From a checkpoint of a small mixture-of-experts model trained on Wikipedia.
Training: a variant of Adam for the experts, 9289 steps.
Below are experts of layer 6 (counted from 0) of a mixture-of-experts language model. Rows are named router (the router's row for the expert), up (a neuron's input weights, with its number) and show model dimensions 256-383. Each number is 500 + 40 x the weight over its row's rms, rounded and kept within 0 to 999. Numbers have three digits each.
After each expert's rows: "comes after" lists some tokens at least twice as common just before its tokens as in all text. This comes from a sample of Wikipedia text that the model never trained on. Tokens count by the router's weight.

# expert 12
router:492512523437492511560465480435497551503498484520481522502492515481490485502506454429460499501528484534523534422503543491490488587493500448479510506524490479562509442459477453447441438509541509524502498449478480544468496506491477485493445481449528537532487532472440508481521504540542443511478560525436499500539471527448488547483516503478501511441534473487490493464517489526546456574577
up14:583515480550424471485526499442578530477547518491525427514502459486449450407499483538479547552507510460492537499491469524456460512503514499526450504524487502504500512433441475550598501481486539534554492496457526534521535447494556546517454465509498517477521494458481454427552506512442507471441429454489483488499484445476487551468441486482428520543523494497472580612531542510553489509475
up15:540491486477518493520418517496398490523530522511489489504455501492514514522472517554559457475543527512478476458502426532492465557482419450542472472522484525507512545529469495435425465513582487484467469513525430604502504559476541531454499500445471505517501457456533420435493496453498497470545476520511457538548499557481543537468505480525564471486461469573429473534550498516536408460539
up16:445537515489458534528435457492543544468467480506481489498480512483477517479516486533521509471503551491456493566560507560558464517474407469508519477606520432545521521506462516481503453477546448458446568589492476517540457518478445512486463519452486504485498483512419494531499479468522459450541488496460494546465444458533537503473475501527507540513601502590510516530454517561443464527506
up17:529522525567518511460494554565520485493433509543511494556550515432468513513441502522496475495564416458502611579524479462560447512476515478506453446400500484476445526551484495451529391490506466532483490479493515542510456451539489491537505461486504527434433566490563476488519523461544556482485498552566420482469499466486462512510478437473464449492500476472530563502493540496499504512483
up18:491501510430479514471485499402515529523447503426542495561544534525516468441453406529523470504519516563491469536547575524619482500488525452476456485529465520546574475416569455448399478430487440494493550452439490462441552523462537503526442481472474474538546467519510501496470509481571507492488527459493452532506455445462488515462428521465528478492521546462553575543383502543479472557506
up19:498512481464449486509567495479454525577511549431548600550477478442454518528493523505467455490466497513544462478494553501556522482466528520495477438484528483526441546463470491488515570455476491468487553503516572453490491523542501517488482477567526472493510509535525524481542464481540509527480508483506455489517503554514547540518459518453478515475527564538496516517550543494388548431468
up20:490498548497503497574526494435529487524507532480482438491437495484543507470499456538453483550504514531484520453492491458490500513482554448451533494477517529451506486416517512535529496516469416489523523484561455595509506507479470544477502471483511504584471494520469482535531572487528542505562554449504500530514449521483507494538454582487611500512435512465470499482500509454591486456461
up21:505519522497482404524470463432488576479523493386501461495573528469464438435450466500490550478446527567478468490470559550551458523454531571535430512518469511510528480479506455515436519440497571506498534499505511462526493564424536534508420494521516415544499452492522424473507482431527447516492464469465382476551490496473520503431475584457518419509537516489573557510510499524527499541567
up22:443448450526489447516548517474562557566517524506447516476555498435477437515519467571455519515483512578493510501457519511446511482523508545549491470465541479376480489444504464473534506497519520513584543524482489490517418555467405547487475460500566544528490466501519457509503510521525480535514551499445489545533419476478421451540499501506545498466504557520434473475555477445549558453471
up23:411453508521492544483506539432474532490479486541519500465537475421504498520558481528584528530463479486478570430511497542492506502514468517573515487439513538571515479518479516411499441531518484458490463493540501584458486463553511492518554503476497573452493530476516470579494540583550469493485492543488553526508459522554516542514542506461491563450527498472456450442523509479566501503559
up24:499471546476503523548492571409543529502475577530506514491394500515480528489433512464506516493520515481461488469416515523477516496436488540561540537485484434520517487502640501470486423554526499517519505512485444473455519482516445509510503489512505525614514498558390597464471499538499462493534509440484502541456416530412481385494519518602554509569485558488466482471524503453516501567532
up25:454482517432466513547522426446476440535498525450524549488447503491547447473591489495472529511462528543521545505593524449546489493447504429462507454561517529453519500427516516506481531531534399509517537529523483525486504532494512510487386524521494509559500477611519508487566509504563471533582559522531513538457464426538475553509464461507548567513481577536486540520425545507469576531455
up26:478504497512522453522449522469588514519513543549497454477482502518489488496450533479545508504535482467469562496523570511486505505473506542492498553521486484479518522498464537495521506509465521563501536512489481517456553536432496468494533479454540493524532564453489466449583460455501419469504468483547478439556460524455496470496576466498496542517421482525480501543533474551534494550485
up27:490481453516417546554556498460459554441498395553492511445533478476606498466555462516491536515533471488481485383473499414469474518541549520522478545508465463511543444477536461454447488516517517452524462464518450535467508498537496516478520528451533570530438517479455454476472514500471489453501449595515496511441509498467464587472558560492457476481515445507530562461439511511570529542481
up28:494545488441520538493577519472520552508424535535509570476516560461458554570514440500523500486537522483461546534504559417525471528445500500456463474503509481463470530526488491429434438515581545480563562493495532544521453446447467497509476589526515547553500469512502490506483542528483453512543474502533505544459442567518501550541542445538540469502493495552506554542505485534475527471519
up29:481484471436530423560549467445533525561533434466464456530493553488460388460522473436488528527478498541500435538467469477448506540545496443519495448452467575491559460455489499485545505538548513502511462515542472542505489543510553511504387542519522500487509480480497500457507447570524429477432537497426515486511552487494478530485470493436478491554523513495470544490498554475560529467463
comes after: " |", ";", "|", ":", " /", " 1"

# expert 15
router:503461495445504501483462497466465553519496513442450530515526505492546447487507471461512556485495460535500515395446458487459440572514469520509405567459491498521539453453468479478448468446501473481522585447429399540486574534454528487511481502462554531522507526481446461449516474510529531497508485516517493491507503483452540542465489511481499488491486504525459534544480516539487509569610
up16:380434542506481509456483468449483525481516482456493448448448492515536568515464568565509515538484491527511454530526516535445522548562456499551476501522531464577583450541487505432418426466539498498491528489486515519555530591463523537492499464469529554550481436476427554529466419490507529479520520458434481508558462508471499502433475496440534592519466525518504561535485543533463416497592
up17:521512405496520423566416510534483469531507507403480457592402456514506497496504471426483439413505490461456500542525482541381554540465411532423435487456376510488574557459487512473454500465552537481537535500463484468449553547517543470541451551514472469520513484457472460498489497563440480506484515468541510430483476481484536480472476556480443509542495508412493521505534504519551473525505
up18:478465473517517517439462500454561497492462533541503419461531559449487497507471554558563493526533522485415459500564585489514442450514569523487504544459465451538466536546543512536451506505461553512457471474524564505525527501439475546442521523509513520486473521485524564461498492525495536444517429467530526499488515567519487489400474520488492518587532503448442530470474518533422444518469
up19:465483536584452509531498453475495541541510487514490466527533460560538503522496481579516474486477496472477492532507450525520518538538441487546517452459535461606546510450448497418460485503495472469510575522452503469526514598476513539547448508509463455491463457467451509462518519467492507401579503568466488543417450405506507505432494477408513609509477462533512519543467474489416461535550
up20:458550495460487566447492468460507487485500500459439520544531472531453540458425481466457422453458511456505458535448496479453563507537441514568443529473417517503571556492446449514470587474503487468519509472453449498487485454430531555495388465505506509585533465513532445455505499552540437491562509547453544501524512466532521476456536522477473518506554497543530528506503434513538495466551
up21:465543463492537486485507525454511548513561455545417513531477512449513566479430498461504497550524546502510486515436473597479456541477479478556484451518436496523483443473468520515464503507534522501506580488522463547540522454522539483540482539475457528439461522447555456566531555506510460446420490444505450469560478447464469515437475464459462491514525510503537536494497486417550520516497
up22:465497445445415470502573543498537469477546515446476509498513425495492550471411480531476474492500446501482472453487530434474539494485460522511489567515511458517546526511459508452449412518508516495508500408445472465531497478456505503577453439457477522520476470571479473486500554523501462514522453499543454511637552479404489456510505465478481570506530494545492531454500445489465481491516
up23:467463468506457466467521494547549522473607421473499523401470522555487528490502517515555461534453446507511478493491492473479540480514496514520442523559565529470526475553514530484454455514538530516582529423455434485534540562484585513536450572496541554534509429556466590498499410460452522494540516487479563467545527528501478481501515526491504504459563528593459522514457538458519540453557
up24:489445519506540545457474429456482458521495536478489514450500515561467519511452500565515477504513483508495489497484574563485577531520463514538448420494510508549503500527488533451453483506556552529520554534459566540506557523541498567471422531462533517543518542469455525524496467468507555479495527516485527457476524500510495489488423587443540643533485490487440548549477552498543492505514
up25:439524501538456447548465498476499536532521521519486521498489451538543517492492435517540457481504496402478519419470417494486491601565450516526521445458519496516506481473482484460486501514531467487561562485447441506526509542530524516562514560541478479476452495474481540476533553468515492365569490535534467512467439409398485507470502439429485591479488467520474494569509452447488485594492
up26:501441498493504506454506492524547442468463565552488600539523553452467459501531441481595523495521487516570522373443454448477391455437530498517511540536563491410426532443478483525588457525552503476443543538471477519517508467502508534487541525479510500483451487512485509560475523485426512455451483538519528465558559491468540493481501473500495475471457520621465517476500518479485539523516
up27:450502495496564478452481546460488505524535454481442548477407494524508574453485455503435486530465519503478508452509495470458484566457487494416522493497448537451565600490491560501572537494476523430487428488506486521489520537524514521481534440516470502504531452506509534554525470428530462482532530527459553472505499492504556518545441462411461492514598586513513497510472525527459540509561
up28:486526532553495515476523426512531545486517547495469496492508530493569507421577460460597417444500501444550452546520448525441489516545486502547498447515535516485513496514478521524557492490444452502519445522613495532482601549455521497498548472492531449528439518487462466450542455438471575476516512587541530492522502479558501521440507452535523483457469424473533496539475471515397512521513
up29:509463482501479451536429475511546528444477621461472425509506463465504529506519448474557502459575474493529515402482535507496556441499497524574470593520481478443454447565524528528476470482497487498499492450512460538461524525524524511392528451473557470518519542478471493512468462499479556491470454501502510424506508484484437544485443486536505491575510464468494550508500478498481484526446
up30:428487536529481513487480480449509526554583473479519493519479427592536498431519557527476534516477415515516520484493487447473484579565448508485493475470527515623560498496487527479523517487472530456465496460438509466543495588456517549566532483471534482552496437468467564543562494465522496474527518527447550537519497435531493478489502499471507538494507490522502507486461504514475437454544
up31:519419513541514499429482568545475589430511589557525503489529462413441515525492516530579454508541543486548471498489460523514461470445486470521502484503514512487394568534511484521539454554492462522451502497490470517485528517475501500487504556507531470426495494434534490537518481529458508451405495505526502462482549423501504584478478470530507492547460494565567501495539504475468528516538
comes after: " |", ".", ")", "/", " 3", " km"

# expert 1
router:501465518491541525499496456448433493514556525456508518488508481502563481474480417553482574504510492539522510477514464503533445563528479468496460482522561504571536478431466516522453531458512542533543531499488474476464563567497528471534495484512530509542539510514473511441564476516452512552448572521489480458468506518466489588467543517406458474464464530479432492538473543539449505575540
up16:499468497578542439498495474503457480455467511418526449492490611498457509488565456487493428541530510489551528500548555500437535475489456498488469560484485511409484556468520522552524552517513511553529486521499508501584490540484575478494587446513501520492474482491551596535475513565448446546435472512473464474527464516455465482423534416555507490584506588476508482466507551522471479519531
up17:476508548468525488516466540492495478511536497543460500490502534520533514518496464512457486495521509533575517507464542538519475489489452505568495554489470495556513443505471496582462445506487506526505556533539486511503462536433592456553473476513469514599540492541546494530519462522518454547492488440494403501594514555474458584455515463562577495479467517508518502471470463528483532548525
up18:530519507517496470557524524412464568527509492476459523515472437472491411548531495520486535471455478483442459517447473493482482446455502444508473490470538493575522490505521502492535519533542544418558502447498497451537558563449527456523540534520512488513493452468481468507502517498456498495547563514503524551480490524508490491540476550494478478441556463461535516560538444512473471431608
up19:466478515581460515493458441496535501492528477476500521527487469472542471514503407483544541496530410512481482475521477499471510520516438525524492472541494494504586528521532494439532563503529516479552422456492472489462549599465522515509567469541496456539487496491413543515543536487527504515487535468464581460516524466538545462447445426461455447504515509490519508509568559574419469507540
up20:480537496558465541516527512498468528493634487555450518554589515505479558557483542530540660499488424514501522532467453498554400577459471452527440481479525489534488456464428477529484468531514540486530550494451471512415507534470538508443489514567487519512527476533503494435554484482516529550520583451579496454464517506566494582544543515427492494468527448508432547530505530592490530510508
up21:532613483458455504503518492451544493540454544531469472502507505507468629521536427543508536579453463508463511476506488430483568538427471538506519514532508534516553552519476424576560509513502510474487504460557441544516544475462544540532444488502487574541475488492470483483507545537492429453446423397520483518599517540548421485521444570582412521443511508449521520512499445451498492489497
up22:515474476484493517563519502515416472492541499500469532500518507489532524540545499551485554510472454500457526485498439512521558588483551446511463495547557494547404526474485441518524525577547528524460548573497428574414512425510492502488476485533488546486454446478513516469514513531480527516457410478578480518553504483532490519534440548454437453395435454484448547540508465518515459427534
up23:472498492574536473516498485473531548504491472463497533478477532504458462475482488447518520490513522486455514448480505453452506518555498617468559501515541531438526504476500587515508591512482470501540490459480512509519453552594496463445556511549587470429552534554449551501453518529502543506504540499450502423513473480497484484454587388414549472527445540474551468479439515545510468563445
up24:489462490479520556474529523436471513510457510514544448551524529494509502508493521570477502457482497519439486480478480539489518503458500513500546485445503501539467519459423431519553558513502502494537456475495518547520590504456491459445547563490512561532520505483498528485584464485429552469471501506567506505484510531509488527517494460547515496489493397467461547513458438501509466480509
up25:515510458526514514490515479529486466486446562471534478494515443513490493466446577559441484445528474559496495511480487446560574504525572553517460492523528559594448525425423483490549575539491514494453505543499482551494520424470513498481422529508478548467470470492503483532536440593439492413421411466532562485545473519502510505554488495484456449419458474437448521482494506416472481459497
up26:543519495547532520467538520493512469482506528513477471464488491440585496542454530564443542437498447554483506490424451468503523511491560528526493507467483517596455582448440418476529558570481497508519517477488452534428559478474474492492445546475427507498496499478470452485559481524456528525506487436554555491549511469511566569553465491432506429441488405479520519539419448461457507484515
up27:423433450511467505561535480502415460493608459475503556488423517526460512552570532488516557587453443466575536488522491530524435564488509483542452536566547491463518475511474496547489476540534521485491573606477473517493480474490493511533457447533501485512461450483511484509505521484560516586493434492527493518508552512554466468492530531483485494477473542490519512502554517504475530400555
up28:481452521455475512582464509458439464524516477475484555478518469535532456549578518538446530551505478515524486488433473501497407564441571450535457534591516522559585493520503479509564433527591526480530477532464484529466468560467564443522483504524504479581523518476505485475552503569509445541490545450492460466558580505503463524497475513529511450406508549504537504583515509552522516485596
up29:532510492571507470568516483480488519509481479479555512435477541426481519498454479440506528534503501492503497428511529503501509498463438628515524574492491523447544456482524588516507541495522503555496439466524519527540525529575509464456570438491595488503516560607487547502478573499501521532514508510442471416507466431461471537421600437496558451519496570481542507471448485534527483565497
up30:534522461515452576517526552485491491518515530542528416541454488521488517497443490520454510432490469506433514470476506476435519414452480542521470478522548491555592544452463478494602556478481510451509428409574456451508525545475551468503484574422513521588470456489458557482525503554496485394393465505469548548508530581460456455522541511553427476499480509420566482521510496450488492509497
up31:453537454575485488511542454491435491465513510444451478484528562524522501472483451509517485463477509549472531550468461518461559513524442472477511487439476519447415568518496554537491562520489544458541498411505405533454522500538473510465465571495456480475486480462484465404468469554499488496450505475501589501525473514506506531592440548414452410494519464514513517591488492476486436504475
comes after: " ", " =", ",", ".", " 0", "nia"

# expert 14
router:494464515456558471558474499532478462486557479442525520519508480517543439530528420459499509471519521547557524437489486440467461501533500465512490501492519491458551477416526505438483461428486484552544433493507529514452500488495534468463453524494532515537576518502484510506459519488484506485491544519485533453507546562485530496532573518504421503458454498509442462479594531485558498575562
up16:497529446517570489546534487548468425462529605468554554431500474513468461503484465511499513539422472496466508517494483468527527464474483471453529469549548460555462521542475506490526525519528520552534437538482543496467581543486488540472554489512507434569513487531496478522546531568498459637446519453447510415517529510500517448550492517528522497510502498478472561428568536505501514468495
up17:515396512498565456470519479561585438491505569451554590486501476512540481531547532522543525454508518480472514461470485431497483429498477485489443481507487528491528502498502503440506507490478526459506489455450500547535527417521515377529513538440540498468455530454550502520444513478506496490455494482502461491433518508498467443468483452459547539486431533534451526511454523521465514468481
up18:471520474534488477473522503472527544504536487463470477505518527520537510563490456516511496526566486460472562489413550527498471537492555519484431450439476501498499494569495456495477538477577549495495509452514498511477469563541463540503541541537502450516552487564543480400454489483462500534466560470526496428447571518525514557419472454470467469532524545513445475509543497501451528393512
up19:527500494505534463557538513515534518448521495436566459524499516484536528539493489522490506494490533549474470574462447455517500469476554509485421512498437494482496551448502545424455474525505538467554547442514547514545502552498513528459486557454473499501549486442472502491430457468507424438489455470523469503488426490422524510513487528509486508575535490520496501500465518530484500460457
up20:459515507562547510487471489500511430506590540435449489537508496591584429450492545484515541472514464503494426501483485555413541580461484550516561522510553464509571520499537523492476496459502510425536485499498446498528468547485479423452519467508561525485554467488438535514547507429469501472517554509444480426447510503530510464473539510509451434483528483417423397463554526402463528518443
up21:509495462558544530404527562489500482461491473562472466445445508444490531509511574491477503550515509505485392497464542522448488528466586497465468458498416501493538454502526507476457496592479575493531527513527474539569486475502551518475489517512470524486522478477547438615507443578527510490506444521502473520458486429468462463518501411474482525528487462525488506481458451475458482478477
up22:558485561459555464537471525500537471486547550483569476561475564514465484537549549548552543510511526417446528446418507549472429568552526490470483558502507498477488494441459451515434532536562523406489526485471447520539483389550552466514524553516493431436453508533554492453471451562490519473514494466512512478580503539460499517497482448439523483469460448517586512599513515470461489493478
up23:479521469409541436483460515546426459488562575470533502589447442569514509483451520466472511501526438482494476489540458516529518599479503484440414460484548451543548523570488562545513464495576491499453444518547525504464604486545451456487544458517501476468536506528528438408542499380519486594435484459516481460426491527455501486453466522466433446523448523434481518488579534458484508445515
up24:539474482472512548480533564499529501511491462530498430383449499507505415552556459539491466556538494515453524512525483459479504524561520499491544589632415483466618440489501472447472496468520493589502466557492557501544509436472527564476477560499512488580500471616540483508544494504552525477530457573473511518547483441439441454524576400502551474467466518574514547462471412515549468444474
up25:493563473513539496530487539481510491477477472394565504490440495509516503537478439515519513497502515500497457481538494544502540458485498466530540505501517506495429508457514498494511621495486488504531495449493524458490457480471455531466504551526534499591494456458457469547506538518439458433496461457439528518522522568521517488604524507531469486487590511491523426534537486533424471529550
up26:492554483527522412458502560499476500496434440556507528541465501491437513510448485551504467486538513466469399477548497495469477483397463489507480475485515465434511585510431516477518479509478527486522536491457543489551452453507515541509514521531483525499435474400530577536497403554445468427492532483523587523502465544508490519526471459507477500512520483447495468506531550484510508555539
up27:535524446435502397565542461560519431510556547515551533447502524487544535476521427510484498474477474513559466477520497447547536477464465487446497475514463415489487528528587497463495433516583478496458444526535541518463514561450482529551477586496515523473500501524495483473487531479528411561438509452464463450466456524491505461492486519548453544511524597509553534478513516540515490532523
up28:551449520599474453495506487521551467539521523520519494510503536536520456567515568478461504549549520483488547500413531515438435544515564474488550565497492521460564509521525494451478414512487506491489492515514480508507505500529538492405422458481485478531550502537506502526403543547548501569450516483490399455528562534459493427530506452476520532541484483551558468516442525474500553558525
up29:533547524476532566555576528512470513494426454552533529448537479471494507505513494472550491509445484508462514440566449429491503415520522486542518520482546546496427468440474481471529464483413494495553444468499491557540444500522505538433488521426494558475468545504565462538544521524509496513548483531514544496545513524526551521498517531538596548413473471510539549517484468469511484619499
up30:534572492474484523541524507550465492513542491567527522461481490488448489531532446533535486444557465514547583442528465450541439488457428519476487487569520474533542477468474495588539562489540598537535452538475495471430497493574497507516529528492453501490492479507569518475492469534493460621435540496501474400460527519492498464510493429523496462508482551504496516467529563497564497509478
up31:570476501461568513531497436456509587505483504521527507427488456460484465484475436487499503550432570487403484540495521570489581499545541486533484549486531491499490473446462494414464550472476428499511455466506495468556470492488450546463454533516511445582516468505469434466600528526491513497522525504482569481535575499517554470501530464495588419497450562489485478561515444468493527446482
comes after: "\n", ".", " \"", "==", "===", " =="

# expert 10
router:573473573469498432491512515531445536580524509477492513491444417533498481457472524478536544513520527568526570420485577503519459501582483445551457516497502576511525470460547523531469546477544513558518502529484461513489507488456478453492518494499454495527506485520467503496499515485456444524491548502446497472517510458469549544488525500447500508498422512457463409526525495562576450594557
up14:494489513425445468461476537482480501531561512473537531583491510492549484515511503549461473517485517493552489466519508489581472524494534517521512556526506576394524523457495567501514509472482426463579493512497500555500420477525500523461504434529468491458457490514489486486500510520553478475483540494487451525513470465461548553494561441456474558528462529441472499518468536483505471445462
up15:431519511506483516472533525486511544563494536442460523529444494486503482554465495505489455493557471447495470521379514539491571560447501596518553453526488471478558476478542507557527496397470512518502503508552403401489477531466567514510491498516488556514521466571478528504491539504454465470560495521469484459510519537419479516511545502545498467446501580472471497498523506449453463526536
up16:466425476468493462441515508558504465486549511507635467525436576523500468459552505456575442561478484516551481496543499475514527552477557450498501516489580575546524540411523449532471505488457370503514473520510509508483568509554519428529497506486511486508541511471517524503463493481492527458380524464418525450441485498469511522487507542443512471490462473512519483514448522505511535482531
up17:413542503561511489444497504468509454455483509494434463480505477492453394530464534522477530431429526466452441522469516495467543564544630473481481509457435446496482535547505611499475506479475437487494614533517535477497479466536507544468501498523430494468527524467555470437474435543557496445473455438503498500513415511513470512480486463552529468537514511465569572473441530492500533469445
up18:468498573490545499464521528555461489537462554468459518499487511465453518421521543492517458551506504464543449598455519512517505498555529499532545406416524500538520460515461482483564503563514508525490484553586494583551464479421521463453392573529483528427472488466557500515511538457494507544547504506495554536461531497531459455519510512503538587507447474520441431521505544481534442463399
up19:478429555412557473445496512490586450512505457546514532481490488503492446464478585518477497540503469494466579566456525450518422500558600510493522503506521553509583527435390464510472492528436497486467496452493494563499444461482515416525517504472499470446556482525562491505485524448509561523488470475515419544487474570521530425503485504465534516445467513512505582486482534479487492555419
up20:446462454530530540497516587513447514556543560399367482531478461488555472600466470506553523465524481489531484569507520539499522504427454508491486460468528479560534493470595566557494519486539482474455514453556491424515566553502454507492508520503493536531468516555498540510427451455473444507482508468451523529493513511503532514504491514482521424469521544501514508524490504524503432415494
up21:507507501481498455498528540467490567509494500436464475490540555503542535582491394416506490437479453492532411566485463485490489468495484419483490540469539504537501493513585450445457543496567499539431537479484492473493484499528463452546489576504457483585492495571467516509467498476552533522507477587473470515472598473483464446482538446527521413506524559494506464471463530493455478504542
up22:514472569513451509522490499488484523484490543464554455506464508531419501481509518433490538483512512533480495418486514500512448450444527410539454595471544452473496548485595541582538397540572529454555494546433532589479505503529489457511552502546442478531516484529465512532496510453475541491506540487455454485471573520502540564507538529471407525465453508480513517479521559510468545551551
up23:534473508493457556481466501538475486526451558492520615523422435517460530531435590534455468508588479529533571434491552519517554439482499557483543596493517546512549476462526502516510526473454490561489476514495493520474588469513493551457510475403511515495552554514509562477417486536480538447463503501526551485522472453490457453498585504419490540476454454439518504440477536467571428534505
up24:533407522512470508549493457506462478416498422576565565475442505517528501562521578509421476547586469546452541427545509474463504513509546500432534582454480544493468545501474467449469482493506423511457512501466555474507576488513493510561545452492498508496473475518520546505475538485502540421492336465488494565552510600464552504468448520523440535525538474452553494502524483485517501566518
up25:535521560516501510526479488540475486470448512519517457468507567521508432476544538546479497563500511515538532467499453461452454496505533474486497462531517512470492496535518475539561468498488424520435475544491485479503584490505532435490515504467484561483493476492527543476590504529563581537507583468528543457567458531500471503484429577457501474505462475502510492490530551534512521538482
up26:478515546505499519502510511456504497470505490483525430475457465496527549492506517506494466521493532586394553434478514433558554549486494499545470501498484490429469592570529562516515458422490499476488504469493485506527570504517525555494475462501508479530501474462523455515453417504501546392576399447509464493562402569469484462523459513576504528534515458458515492528509408497568453488510
up27:559513500544516493518543471491496476504536485544485533488427455458530481451559539512552544519409476535478533473551500486569549472610545512513525442494577549528456476497452484516494491452417425553521456461530533490505512509582525489466510421457423513419500511475532517502443499511448541513492554498511539528529505496545499551552560531476475528504498480495485454524567475505595514479500
up28:515434536528458500509459510470548527470426483499550482472497508532478427496529556433486555520523476556533481467443563495494416420482578464498510537544543482522467534486585487551481470514543506461530489542441543616458444492582522468473557488495514471502479554521439509526412481487468572542456584488516459448473604489462561501522526515451466510458461451530569543513546550496484513546471
up29:457487447494518455505449505494480501541492478464570425563507513470434482461509514498491479494446454509490491563520550491464461548498508473464461543415533577460519513459551498491472504566508502439484504489499556525472439476584490436565561593508509483464564502509535433428457467458439464438452512424490450488494516543544559517464467507488492525485490532463518506443497554549436473491532
comes after: "\n", ".", " on", "|", " On", " It"

# expert 6
router:488510472506491480461499496490491527531608548507484515481497490410556480505560523439505514503523432597505493513484471479474452518529485492531526556482519439561536507495574566489461461459496409546492516471517493476446558470534484469482507550469512544477536484572467473463491444433477490495484474561517476419525508478462468481479507527522527480486518508510479503535488500527476469528505
up0:446601533485517493461495472504457464478527529511467561457517543473535479510436458503521497611526518410466480510459473508419444442470497527428482512514484462530479534530537522551469522509430573528499521535500462475475495443468525493499441508550519490450568495487573462548585522471435513480533561544502515470390550471517526492455540444548486482520502483535521564513528500464486553477547
up1:503609529527482601477546509390462554423526439508524571480508461483495458505524439509469475533529443499488540537554497511445456494461511510449542491462521422551486519444510495433452482500506483498534510560433542482515592449538413498427550542514458479465446526503485451489539486444515445509492452530516483500410521561486528508472451562492438491478545517509519496469465470561503509493572
up2:438389528530501520478537530455539508501439576526472459451524492433525518508512498535535472494523546531491513536501518513496520490563546536512505470464411474482483556511460530443564557515455517489511576529504486453557564468507557559565482471511426487522454447520478484565475426488552487539479470459520419527579530555433470461492433548442536497506474515545545462548473547483518584496488
up3:543547534486516520548554571459542530527468558536532449512560472462512524532485512500573493523441515515519441521474483552518442525530496508555414494508494500558498555505487471487416485478502501429578547407475512487495534496511512480465566486435414442512418572482432456488496508522501549480497500472499404526548530495511579484455395490495491525518554428511523556487434537462402524509448
up4:525445548472486487517534544507472493530485539521594501511494544495482512516504384515470463575583524498549507525504498567586476532470406487485538468527528521567489480545577411544506464485503463487500410606462498497491488472480497469529584454471569549526481518518588538527446495551525515544515532572434531520437473534531476595544503387479497541502500524535505415535505516509495468484498
up5:593522440505501552475547493530439490483483453529501503530502522494564493523456532493483498424493513505414468500500462477533567521476497505452541589470522489460586521557528444403535502456478513482499497513514560500549462486493483534489462451493529570515520384451488495538527467508457415433470459536476481528491473472478515527508522566539536519526549537469498446472463434524517388457508
up6:490586504477553559458527492439473512437497485515493555491454409512475490508455482545489491549542492455460497562471519518443461467448514512512501478460494445558541489414537496428472554462479558466502580515474531483441613476438473526468539528556400496519517438453470499464565475430488459477480478490525457496420512530523520482460480573513438422445498507497482507524427499506496470532574
up7:530485517536416511500547543479532507501467463501543493471473481449495436458537554463461544468468515501511479536409480439455442476471440527544516512524470508534503528557498510504439582468503582499553507396474521505393516508459526457496573483480516484500468530488448560455464542568441553475498472417509427486533541467496465447461455487499465513521546486527500545545455496519480537583444
up8:438444537513478507523576586459508509467484449558490475469433551590487525467498492484554557499486510450489456503416510511519413572456483523547507569466508480517513438514547495514384539476498504542496503466438526493487481474533531429489558539543462517544511442505491527506385526526503510551516479480472471525416504549485506434518481545489488461486545551541461446459449434541464494485447
up9:433480488572477419483474487533514460511595521452515534595455459480565495462492518407557540547464435531539495487525526517445594439492475499538520499483478531486467530513470517482527450415523509535583490451420485470495449487566509459452548546539520473465479500456463499478486508566482499444422511506459545481568592544432575500513444454462479513434476489578519583516555473570434568505523
up10:452457511491450462489566575551513528507569516511401498483507503518564499492578508504525515515503445583509478532437498562507507580558503490619522486492502458411519500520494503522488439452490428498438515462471454485448557508519556432499508454438484501475518467445484511492487464455483540547549482526507469488581526479427479435514511539473562541526503534472489543512457533547532470505476
up11:489479402467582534490518486512485524513553476467457484470536462464581527560554505450484465462415430573408501539558459444448586521455549548500485485505474499568574506536500525419579435460487469500517454539494529502540587577501430534474471505513481524514458464455449481489557475446454457469504391564528521498508497533488534554506514537488486530490464460512551539466502484488481526486653
up12:438411492514472531500494521484559544524639476486498542500523508474565482524533509478511542526483433580480488525447544540539469545514447473520529583507554478477556525507580540507479450448529484441479511446476502484462564518586529460453579505486503495450481491506492550476538480487515523538494525469469457464585543447443534483470517524475516476502530525572490572515468491552534491506498
up13:540484527538535428493478561470493500483498514473435517514466426466463490540486553440463506530519547488458500515408534471503516540482544451419476523531484479497440501443534581578485454599484478536550563594514443492524430520504490560565488516562436482473514403535475479501435540496520511592467561469518433471496520464463501428505492460425443532494486497493508490545503510515478572534537
up14:470482468467472477472478532416581480540444535488569576496571537440527517511491519413532534515450455539497495476481510428505494483448465508499493544492536448567560575518487495522511433431498493387540489460501548462477552523497565509485564463543564514423472581551530522470565426544496456507458517470471482479554561527494550487452454459465498481509577489539448607532499507489415525516518
up15:563592455547508512448494442511500551477474511449495544539472466478471528524515541450478493508490574405488492468516469519486538542466458558436479500435564535509576571438486468596426457560520480496493523512514542574481487468482511493472479529550505438441473527547555507486520489476425499514485506491541564515547488483515543565458469514516474508544609497450518597495423492444430501524525
comes after: " the", " a", " The", " an", " his", "The"